config.toml
experts_per_token = 2
hidden_act = "gelu"
router_score = "softmax"
vocab_size = 15234
positions = "rope"
rope_theta = 10000.0
init_std_up = 0.0365
optimizer = "soap_variant"
lr_mult_qkv = 0.4
warmup_steps = 200
decay_fraction = 1.0
max_seq_len = 512
train_tokens = 598300000
Below are experts of layer 2 (counted from 0) of a mixture-of-experts language model. Rows are named up (a neuron's input weights, with its number), down (a neuron's output weights, with its number) and show model dimensions 128-255. Each number is 200 + 20 x the weight over its row's rms, rounded and kept within 0 to 999.
Before each expert's rows: "raises" lists some tokens whose logits its average output raises strongly, later layers aside; "gets" lists some tokens that make up at least twice as much of what it gets as of all text. This comes from a sample of Wikipedia text that the model never trained on. Tokens count by the router's weight.

# expert 55
raises: "akers", "aking", "win"
gets: ",", ".", " majority", " were", " generation", "very"
up4,199,192,192,200,179,248,203,166,202,163,209,183,169,241,188,200,201,206,202,197,185,207,167,202,196,199,176,190,189,199,220,175,194,219,192,181,226,198,213,161,214,215,198,193,179,200,166,160,177,225,206,195,227,205,216,173,202,182,201,165,152,188,201,219,181,194,200,204,210,181,232,197,196,193,196,205,209,178,173,221,204,190,182,181,227,184,189,177,180,205,220,208,218,225,184,208,200,187,188,211,206,221,197,183,218,237,192,216,195,212,191,173,197,225,197,171,199,186,215,204,221,173,218,202,177,217,213,183
down4,177,203,160,175,174,177,215,214,191,240,195,176,197,211,196,169,179,200,224,189,188,179,176,197,247,210,225,236,199,193,223,198,233,198,168,218,206,189,180,161,207,209,173,153,194,212,215,202,207,179,203,189,195,198,162,188,185,189,178,202,230,201,184,212,161,189,217,157,196,215,201,192,209,202,188,209,205,216,206,181,208,241,199,172,201,191,244,173,167,181,214,188,202,173,241,190,217,177,227,203,213,214,191,181,198,177,186,183,198,193,176,164,202,219,152,201,192,200,182,189,200,208,200,214,198,151,195,219

# expert 71
raises: ".:", "rest", "iform", "ference"
gets: " |", " ", " and", "-", " of", ":"
up0,169,214,179,199,253,191,210,189,171,236,187,197,219,189,201,203,226,209,205,172,186,200,201,173,209,208,162,222,186,207,201,185,209,211,243,179,189,177,197,185,180,203,175,175,213,175,206,180,177,200,197,207,212,194,222,207,201,195,214,205,216,181,206,199,203,184,196,202,211,176,227,195,178,247,221,206,200,205,197,197,235,216,211,207,194,226,183,206,224,242,199,168,204,222,220,175,197,194,215,212,183,190,223,201,198,204,202,180,242,222,208,191,184,201,214,180,219,193,190,189,217,187,204,188,207,182,212,193
down0,174,180,200,174,219,182,191,198,224,184,185,199,202,202,182,236,210,203,164,204,195,207,186,181,167,192,214,205,190,194,215,162,223,172,188,211,235,184,212,201,207,198,208,207,213,197,202,194,204,169,200,218,215,238,183,216,187,219,193,164,201,184,191,200,217,229,164,168,214,208,208,168,193,206,189,192,224,228,178,186,221,180,185,201,178,183,198,175,193,207,212,170,187,198,202,184,236,183,204,168,222,208,186,174,225,176,178,179,220,219,207,207,201,198,237,184,225,204,201,193,211,160,219,193,236,228,194,199

# expert 45
raises: " him", "rag", "aul", "oca", "oc"
gets: ":", " ", " |", " the", " to", " of"
up4,215,187,198,203,237,248,179,192,221,180,195,213,221,218,156,186,201,176,159,205,170,235,188,206,205,167,186,197,177,192,224,235,227,192,232,193,235,204,189,218,204,217,184,190,198,190,201,183,207,214,170,184,221,186,204,212,208,203,178,194,202,202,210,212,202,208,231,226,236,202,195,161,201,161,231,211,191,196,185,179,217,199,207,192,223,191,215,221,196,199,202,166,216,200,204,205,208,165,187,184,202,181,234,161,195,206,229,212,197,217,253,186,193,211,225,210,183,195,182,176,184,204,209,180,175,233,231,206
down4,223,197,171,158,238,252,180,197,228,213,188,230,205,198,172,198,198,179,207,230,231,187,189,207,209,182,220,222,210,227,224,245,206,223,186,209,202,196,161,201,190,228,235,177,178,195,179,207,196,225,184,196,204,213,198,239,181,193,182,202,223,195,205,191,194,216,196,202,185,203,239,173,207,204,203,182,209,185,202,210,197,209,189,204,203,193,197,177,195,171,226,179,219,189,200,223,202,216,219,172,195,183,213,167,191,199,186,188,204,198,217,174,172,195,217,236,183,214,156,199,191,227,203,186,220,220,205,224

# expert 54
raises: "ook", "ount", "pan", "lock"
gets: " the", " |", ":", " ", "29", " The"
up4,246,210,166,213,199,173,188,177,200,205,208,237,229,213,234,173,220,190,186,172,153,231,210,190,206,192,183,203,176,171,198,183,177,224,239,203,208,185,211,186,203,226,158,182,220,196,232,226,191,185,176,213,213,206,193,190,201,192,211,233,210,196,177,164,212,173,195,202,198,207,173,204,216,188,189,232,174,215,198,195,229,217,197,155,227,203,192,197,176,225,187,202,223,230,252,213,217,238,217,212,195,229,210,208,209,199,231,217,227,194,227,172,210,213,196,174,183,171,181,154,194,194,180,189,187,231,223,222
down4,222,212,205,176,225,216,192,201,183,214,201,221,214,232,198,211,199,201,195,241,175,189,199,210,198,162,207,220,240,227,184,184,174,210,203,148,219,191,228,205,216,178,224,188,189,189,195,182,194,221,218,196,190,196,208,192,204,210,166,209,205,225,209,181,210,212,203,239,171,214,201,222,197,194,220,183,176,187,192,220,172,196,213,172,198,188,227,202,216,221,194,172,200,219,226,193,143,229,206,202,208,189,179,238,191,185,199,214,200,185,232,196,196,198,200,203,189,183,171,153,207,207,196,207,185,231,208,193

# expert 63
raises: "raz", "outh", "aly"
gets: " ", " of", " and", "th", " most", "-"
up4,183,193,188,198,165,199,184,175,225,186,220,175,204,231,195,191,201,212,180,228,164,193,226,217,191,173,217,179,184,234,195,241,167,211,209,216,205,200,183,210,194,224,199,207,181,182,189,186,164,171,188,210,188,236,191,192,224,207,201,200,218,171,205,182,220,196,214,199,180,188,236,218,203,155,155,214,191,197,190,232,204,206,204,214,214,184,184,221,196,194,177,186,183,203,183,205,156,174,196,200,211,209,174,147,205,225,198,230,199,195,203,194,219,186,174,194,235,199,187,203,163,189,227,199,226,144,225,199
down4,212,146,213,211,227,189,191,152,254,172,166,190,203,171,203,191,201,235,242,224,209,163,216,200,191,205,202,184,181,188,177,218,188,201,179,179,231,181,247,219,192,217,213,172,199,208,183,193,211,191,191,160,198,186,207,153,218,193,182,187,201,205,207,222,207,200,192,179,216,191,190,168,222,174,192,196,202,207,184,190,219,198,148,215,199,192,198,192,178,216,214,179,193,174,207,204,186,165,211,233,224,178,177,198,185,186,210,195,170,195,191,193,211,192,228,185,203,217,182,174,211,207,199,215,170,222,171,180

# expert 6
raises: "a", "c", " |", "O"
gets: " (", " Mc", " Mont", " \"", " ag", " Press"
up0,189,226,197,176,220,208,198,231,148,199,210,189,151,232,156,192,202,190,183,199,196,184,192,185,200,211,206,187,208,188,163,188,189,192,204,180,209,178,188,190,208,200,214,216,201,203,213,188,188,171,211,223,214,165,203,221,209,158,210,151,235,199,186,171,175,201,174,219,209,202,214,197,210,206,231,211,147,186,198,188,256,197,226,181,197,224,192,190,228,171,221,214,227,220,198,208,215,205,215,232,210,224,259,187,208,198,204,198,205,211,191,199,155,169,173,194,176,203,199,186,237,171,203,193,192,191,215,177
down0,186,215,198,217,188,186,225,206,205,192,162,231,191,188,205,168,224,226,207,220,188,213,208,183,217,205,233,204,165,194,217,170,165,192,183,230,207,194,233,185,190,203,232,172,230,226,176,175,226,182,224,225,203,203,197,172,174,225,234,195,192,178,192,200,229,205,238,188,246,197,225,235,219,194,191,207,186,219,219,202,203,183,214,184,188,237,224,199,216,207,147,217,179,189,184,190,195,200,202,238,190,207,210,229,208,174,176,229,208,207,160,180,195,205,212,214,185,191,222,179,198,191,193,196,224,217,214,169

# expert 99
raises: "alt", "oth", "less", "al"
gets: " of", "-", ";", "2", "3", "4"
up0,189,223,200,240,212,187,216,182,166,206,187,208,214,225,202,225,202,247,192,224,204,228,186,200,199,193,181,221,184,207,207,208,202,168,198,207,192,228,207,198,206,214,211,167,180,176,220,181,200,170,178,194,227,193,207,205,223,211,203,202,217,166,204,174,231,160,203,191,196,171,199,163,193,196,183,199,174,198,223,196,183,171,206,175,199,234,190,218,174,212,186,201,228,203,204,186,170,152,149,190,177,206,219,188,231,226,188,187,210,190,174,199,177,203,195,208,197,236,196,187,202,190,217,159,211,186,213,183
down0,208,210,186,214,203,198,203,205,215,162,254,210,190,239,168,157,180,197,232,169,179,215,209,215,197,205,198,206,214,229,182,201,192,211,228,211,203,217,160,251,200,227,205,204,196,189,189,214,178,193,198,174,220,241,226,191,200,188,182,167,206,171,213,234,203,217,210,236,202,214,195,186,267,202,209,195,212,197,201,242,167,203,205,205,186,186,213,214,179,231,217,164,220,171,179,221,231,222,201,187,177,154,176,213,171,170,182,192,195,218,215,237,183,173,194,217,212,186,180,189,220,224,213,190,194,191,194,200

# expert 37
raises: " reference", " association", " college", " synd"
gets: " |", " Height", ":", "age", "the", "born"
up0,199,206,199,228,221,214,187,165,227,194,192,201,197,183,183,175,172,177,182,192,210,204,192,183,206,184,166,191,202,217,195,205,213,137,207,200,215,198,201,204,210,233,182,188,262,181,203,182,178,211,193,197,199,182,157,169,207,188,194,185,200,223,203,179,230,175,201,212,204,196,139,225,196,171,196,192,204,229,199,160,214,221,167,210,201,214,216,186,192,192,206,209,194,250,186,215,167,215,151,184,181,186,154,207,242,213,225,222,217,197,223,203,195,228,224,206,207,243,230,212,166,207,172,223,192,197,208,196
down0,181,211,225,214,205,213,200,209,208,171,202,204,197,195,178,219,193,187,214,170,194,202,211,197,245,196,222,160,191,223,171,174,199,231,257,219,186,203,205,180,162,193,162,203,226,210,201,194,179,188,192,211,209,236,176,181,208,190,140,202,184,156,171,264,171,211,209,207,191,225,192,171,216,199,214,203,196,219,179,214,210,193,175,215,206,234,192,213,216,201,222,176,194,204,202,179,252,219,189,200,170,202,186,206,159,202,204,205,217,182,211,213,189,192,191,212,209,170,225,240,191,154,211,212,214,223,200,213